config.toml
d_shared_expert = 0
moe_layers = [0, 1, 2, 3, 4, 5, 6, 7, 8]
lr_router = 0.00137
learning_rate = 0.00918
max_grad_norm = 2.0
train_tokens = 429800000
Below are experts of layer 2 (counted from 0) of a mixture-of-experts language model. Rows are named router (the router's row for the expert), gate (a neuron's input weights, with its number), up (a neuron's input weights, with its number) and show model dimensions 0-159. Each number is 128 + 32 x the weight over its row's rms, rounded and kept within 0 to 255. Numbers have three digits each.
Before each expert's rows: "comes after" lists some tokens at least twice as common just before its tokens as in all text; "gets" lists some tokens that make up at least twice as much of what it gets as of all text. This comes from a sample of Wikipedia text that the model never trained on. Tokens count by the router's weight.

# expert 10
comes after: " of", ",", "'", " in", " to", " is"
gets: " the", " a", " was", " to", " is", " and"
router:154053123125178095144098135122181106124167135159120129070125147109169107132143175214180096153148143131098088147167096094097145192097126150068158145074082168124085114145116162121101119144165086145072131124153111180113144089202171152181066131136125085139122129097116140067142119153123121108130143138148162111117114115122150154107207124129052121124121142040144095145097172133095104148125058119102161169144144199155121155090115136163114142151082113137108122126109161149174113174095126
gate16:144122149078179090063098163134178053140117187122138146179132116114079093160106045112113070137065156123097160139127128095130135104146158150094131125170091146116111104099163158138156147117097156083170091157115138116118106159179177148131154119113136076185133159120116152132093161103120139143189113136132102060077107084119144182150163151118150118145155150111088124146163151177077168095115186198143140135115156110128106147155117154123141106117125049116084108103163170175072056149100137
up16:126120174142154146066113115126071062112113167154125111194124084141124145155134134114121069155103153132063140099165114101158099165117135123167095142174127100107108154103164093183068126168104134137154096180121137131085093138132141174088109089118080044192167165073138145119153153040141116157148156113099116101138169098134166109146081137157118097119142109130109124126134074106154180144088137140075118140146165187156137214138142150143110107150128137130103144103181087200162081159104086
gate17:124179106096212140088062166180134131149171120122158190123158116142169128117105101169151105116162139160175086094135074135069134139153131146124080152093074120114091124105133142098139188138116177131098110123133069137135131148135049147119116148079136137127132088119064133136102112097100154161136139069171151048140142078157090172138134128106127145143141118083167118100148124083123121102146193088139183226131122073089130154124107119123141168127159098162096132207093176147119129124158152
up17:162091105150148098127149075122111103127113183200148102155162137134093111152140117143109147107104108089170133141095146113159110064113106101065157182157191079107100103110164125181128115151148081134086148187085153112071153099086178117104129111112145156104132171166170154082088143191130124125047147192166191162113116175114189072112131081116132102107188110129088095186081145154116116116162106173152120138152183140171140117070139134108088143145103092137149107121089115113109158108151125
gate18:156125137165094068104182097110195157140145094139181115122136081150098129163129119198129104128137144129189129145143162178122138076176111148101127160078082180113119131085114150146137066077104117169124163190147164117125155091112119135140171175142167192106040151138141129160116076115108120122129124127175118135154123125129151125212173084148022081123171098088087133106178116174141123132115152124096128169123066132136129151125049123105106073110107121147105129138115091124126133100098148
up18:152119114081126178123126159145096129093147144083064152124140177139138170131116162103157097173121111140091136112100138058110143097117173078160122097166114117158125131149149113066099190096129143150088100075129082126131126138158129159148136131103089097070201102105133146088092158118063131095184126118065168053152144131116087107083141093153130142126163183186149163148175146122119117146221141154143118090096142151132149110086175196109135210105168123139153116149097143126094093171136084
gate19:138166107165053171119130138081117085118119141101098146102140100102122137145125114148165160110080173110155110096160117098167191113129110106107114097142131131143096064094086135091140139151146110096146140119155077124111122109147158100119181182103140130187109136134198134147160152162154110159130174170102127167117159110095121107066111109125087146097147138081076190132132193092148085106125136061145124219137136124161090104191185112100185070144089077127092123117150188149086104180139182
up19:128145143154080092211205170087125087101151085119118144098102116107129181096136194161130103153143134115075182132113055158144105177157052080123122115120147081106152141128101126160103131084177199102155069087113152079109161140109127183109119099155129101123096119139103115138168158066144123172159137141101147117180152090119138123113126092125116189166074154157098171124112145168178121087155131169130157115068074108125120126110114133156102179110131104097115120162104129112132074195160149
gate20:046104168106124092174124138114117185099133117116095130143173195117136077078242137142145081173143110159122145162157118140143086082127121136131150120128115085171158128124133156090141116108139091140063090084114104109194107117133159142184112130143128141128141088137102145135108144142067128095100148098046112088156089111132089165175130100177142141176150131075120169162133069127097138145133136104086132170146137198085143154107137154159143106158067159178136168171132082156108136078172140
up20:136138207096115089143094082071132062126138154115159143142188120109043118119208140140162116098128075135079163157167097134142138107092163103113104140156115137081148084078167137085131099108130158099155155171147088156116114161118162176114083185145151107130123171115099129126150144124100165092152110122055111122080144146181183148118170088136161202160178153136069118122113151148147064090128097120112135088045142132094095158142117150158121141171097127143100161106138174133086126115155101
gate21:135115088076132087156123178167061100130169183142127166106095157137171132140139068160141096170174140076100123111117154150139123165156128174073120085101116104091067143112139089116151143148155126179109138182074065180140136150072056149127137142166108135148122144130085090112139162151110114117123148170146111122063140121172080147149177137174076116112115147139105162103120104115143161143061056164159113070160169124070185096147141120168123131123107187057133133143112112176112167126130104
up21:098122129202105088136127188164109107118150178124119089189140103126203183107109128126119078100146112088134081081108148125159188204105127077116068062151126105153126090176144077143159108124119140091115149112148130158145155177105093176153104150051137161148153126134099105121155118136182095147149140144136135124071123148128105117103144112141100135094105162121087168086151173125158100152063132147156091120075155115087165120168095104160100140149097152139085146156053045122153156142140181

# expert 5
comes after: "\n", "  ", ")", "-", " 0", "%"
gets: " |", "\n", "|", "-", "  ", ";"
router:115154109105192033073097127142148153140139122068111196157076094114132150082143146136093123156109166137139111126126093107123113128160082164122077127156146115111178160143081203105106186095090222076169182137098133104139181128135133082123135130071117124137154145095109162140151139175132159167083120161129149099184083119103128116122142137110152105177107130170171085124141093103147102101202145160128153118110139131131138123127134096095116135104159092060115173158147171088139190076144085
gate19:181127128148187093146174106100132143057167126132107180153133098075158157159066103093132112152158057150187121106098124097083115161141111171111128074098095165109142083103096144087167121091149133149131074132143137149127164102008121137113130085187167117179118125115144142147130134127151106112075161111178156136112109143126114139174133146114148160149109138080158090067065145081069102200147149163178130154120111190128109173157156106130118106156133117141138094164101093155174132120118149
up19:038121133124196107093124143117099119108174145129097095109143178163133126179129105142097159155077161146182092132122095114159096117187105119163151121143175128118141152093128091163131161166183111155158185158093125092062115097120128147106118150168109115100137108114103137155125166113092141137078090160130115081092129099152171166067176050151155115127161108134079102142085125197086101126054177129125136082152103170146166140126132168100168113117153068116131135087188181145101070111149165
gate20:114144093160098158165101190166104082158110125158144100120142101116112165177148039138109159115064161140185089133158137121070136098120082132120138102149178148119138118113118119097107077127168088163099090079119134190133118123104194136157157118141149133137087132130099104093138103144104078130084152144165063143154113119117114116189164117112133105130146148127141186075120164118100166164093140099088108152203147216129172130149074141100126209140120125129183113039109137121090163146141100
up20:106103145068134129098150090079119121144089144091083122111126155179153077123129155085171121138197099100080158095089168132222140150138195077162149146081089107107126122121184128106125145114093126127163130121141083126142146101127114145136093134112125099155158138114162133113154174122148235126153109124100192126122181126099125164075101162094187136127105102062094081131139122179140136110137169132168145106071129067115091081138182154154133080156166132111118112175103096108204093140143119
gate21:112187128072064165139097128147118116107113147121106123208150096100090110119083143160105133096117126134181117147136116130151142125082144106179113080214148139118149147127123126072107111102130094079086127122133075112152085151095089121125192094144153145131111150153173149102215106177123157135171166102156163174113149153085145123163179205140115131112152118114168162114154103083122096110050131091123086087130110166157125119113133154146130085141071123146045166111108115181182105187109109
up21:135099091182174107087127144109147105103147124150091133153102115128140150168102170133131108171093082135137117124111144129100188090148116182127090123127088132129076127139121097120123118178093112109126167142159153179095143072115142115162081104109088219133105119107125143144060153094142063138153084177117107135140161134143148142154161097190099125121122104227103139167079183184130142062182191106096159136114155108103183101080161083181133084132113093132123153108188164107094173093118139
gate22:104126073174121194101111179140115143134113160062053138142127095127137122162139177180109176131083146110109146178138090188148125096172119159137115099112112132119067079125153103138120147105145127122085062122112089114162136069192145053141194140163124138099082097118173120115153146123131182152106141162127132096164106180103128126140114094113182100139143123137118167130132101135150137112111104163121150145076146081057119154094150108065117136123064133128074173217103163140170106167087156
up22:113116144189149117050114169102102141136183115063091151111149114088192116089051176124093192103071187149103157153107082142141112113159108135147163092140127139140152056106171095132149133125119137069142079144086083147162139133129174100163142151165108144132101103107182093129166133090124169186120104135139137131156159173141105135125108163139141112136130142135138109078137090067143155175083125167172147163126139093072099116168104093084149164156097128143044148199101083107138113142110117
gate23:106114115098195107084195080088143108141116128092145121105134203175143106129119065160106156102117141141111072120149100062114148155149102065139068150146170121156153121101166125116135161137124133144177075158142145131106128171193106073138072167092146116121163137151139162159110171144112056133128130093116128131160134138182130136103144061051182090124101136105084104158112161077113147098141159177176100155075122153184182099118167168134137094159118160150122150123137146081100140071084119
up23:117126124069138165132137094125137084106138143124167084089149190134135113114132110131112184085175122112128085115119126046106164161164071026134112122137146135125155129104130149132099140123132095122166073200105129080133147140160108107101113147102186153126126158196104166183133157145129079119141170077122117137137150086195150072101169128108195103123101102081152099148126144068126166143099140101131085126080123183153151160124173186140140076166081172138139130115074179128122075112169150
gate24:158121153129184056101125110159128114133139109097066075112166145171109103108116112178178120091106130132119169081160087170096130177063089173094149166149167114099103097111124130142226141132125114121137137125043147160151130121143117172112166127129063137111083093153086173155131157137110161123137152151105138119143121146162187151151118127137160103156052137120144165049159149058124124107140149135040161074115221163118120105179103090117104131136143136123162086142132117122125133137099139
up24:141097121137177144122150142129111108213163182165117061089194112190107078152117101080114178088124105145152141105050129120121161140133105148145108102182110118120084140121170118128140064093088122084107104089189058129178142134077139121123094129156128148131178150134170069123145122059129146137137140132146123133125067186077131082112155105112083134179118114141096085090134150107185089098126112120109137115115131138174082174155178129125168107120126159166179139097170143168143107167120188

# expert 3
comes after: "=", "\n\n", ".", " =", ")", "\""
gets: ".", "=", "\n\n", " (", "–", " \""
router:149139132135185111086168094106093175025084140104116123168100075128106103111105122158146078109132117144146108136102114084115112143160136122167106132108133099186120177128058140179113120139105139200157103112111177109144130129153105178110079106186087145080157139124147106135127099128179184160081200144172087084115156157145156165093098114159201082084111128147137161091093156148165122089203148130177116089127107127122104156120130154144099149161119123125133188086066164120163147128171159
gate19:093085140168165090050154109111164163097120089112091114084190144138160085072126126146102150142124100201211128046137127133142111124113159128166099132131096116189110101105114149089185124168120177121099148145115112150136163134125169118110117080142166152131154100096121149139148089139121122158109105117094179105096134182111165082087152130149116148197179110186104141135166145107082085057151125167142139073101091140121171179128128085117066114132169148166071097145115118143144144115062152
up19:124149122100178081141126171173082150132140124107186099100078122081145089175170108132156070141155137105103088182061122101112165137136114081092124150114164137106184074147169116124125098076095125105093144116213115124075140118152082078124114118101128143131120132110087128075052137107159145144159125155155105116086169086152057152153189092151137121101125163131185100151105138194164148199139121155190181169109121124137139143114082151129138113105137177130178178113163101120136082150134116
gate20:096114121065111121108121180159195190151119140148122128153114119169141146149087102124130110084097147118127114053136067106131110105105205109156118114122116141065155057127100081135130135077110152132118096156172104072145131117157093148055132162159123140132134164136146161032141194119156114146177164208201113084140061169102108117134148123066119142113150196155136140152145169144173130125141139109120165120117138103124070104161150165130188100158150108092120093107110143115092139116095129
up20:134168108082092181157151163124104118077141110136062116106148136073148159085120155151135104078109132162169166120163143078132139127158140110071167122118151184179119155108181157143128163140136139137160178087073111121120138206088099098145120112111121147118147083148020105145129104166103167174093118129143163146090139142142127120088066084131120155130067096142126136173190110123101119176055157112136099139158125127135175133124187113106106118117170087129154113168185086172171163081090096
gate21:070150161141093111130120133127189135124125145118127069135077194102171127109108112137083131117169119178138106112119131131129154113174098132103187179119141074128194094153088137190177123155145116144102104079139108109105079072173145123144076094128077133072143133168170139208094158115175090076142114115136110160111092091125105144089144126102140138165161073126151129112098137166098120067113178088164098141202150154163114105178125158091159178137079116116156169198153101118183111111113129
up21:092136149126092147081132154165082116136109142181150125113124097091216128126079094147048118132088165109172152065091102138068153114060053119153169164089166187121135141105124114120131105150163081166161190152135117138118138112118097124104109136123149150129113106124064141098139116089085080157142115098134125118167189133134131128154138142153089065161158158121159090110154129130120187110247150166092178115092133158134108141095119072149112123142155190144124126172101147161130154135128086
gate22:153105138132137168115097156153047152123131188094117141141156113164146115127129140084110069118124156091102132138095165182210140118132108161181103151168143123147112127145104162113107068123070062118045076100094102126103179128157114090143134167106145176158180099168175105068132142109082091132152112137149142176147090111117153158137106106208078040107113175109144137136146085123120124108146155111125135143131133175116113125110148101187183063128105188099103118118131103168192115121146131
up22:121121150124135114224130196132136072100068096100092128123133139141094138113118098091192158135084097148136165096161088078086065076084106196127165137114102145079090128113114119187136130127168189099189157160181094127077096097161175103123140149073108107100167205119072120114160160144153124171108130150155100130128141142139110133165145151132187134157139098134139106159121101169120095149127106142188061163154162091181089098118133088103149105109138163148108154091090127100114142159137148
gate23:109094134096230102134128115084097127143139127097110110096128167113147104168165126140128118125151125155128071160112128105185153071095146143122130130137171121126091092218126144131136156128098096156114095082161086098123128173150082089110108116171128173164147134142094096171190119139188166143117106078141152152090145123129040077114182099160178112101201074127140132157096166117106140106169121116132082137144157072111150169136068086108116150174120158100117128136139094163042178100143104
up23:101112120135081117104113135149191146088134125130107088154141130168128170082134150150158173138028048062138116119135122162098128122154104095187103113193097146114118148044174078173150121095103149078091154142152114192151128143149123158114162159076110103151112150078117132093117147162165124165171180171159162097122167157164161178168138126086086157117077122086093104093174115123112124179115138127179112128134138096158178083165141096136141180120088123099068099140136112090122110119102143
gate24:117198105082132094159082090131162154173118103108155120073127082104133058108160158149121121122114133135078203130113124125168097130112133118187145111129171144085139184172053103113114147185146097117140129104128118071054085158163089133110149135103095108075095169098143035104173047128113137136139129146116140105191089160131132114129133113141095167117112175168131085131156186180132095181149128150181118159105104134176130133161098154122114101113121114127118076180119157139159106142181160
up24:165035173143133107167115131189092140127107145179118180114139144153117112049126116151157173139104117104138122152153104099128140189143155136175153119143145173151137152085206150145128119153140113131109127141117164086185094099125129074139070121091114152120159140106154176145103106098120136132120190154071118149112110099092114173133093119097121116137132098117095155138096073052064113130128086130127099142109170181115152121178071144003169145120090133178130122112137119183122148123149073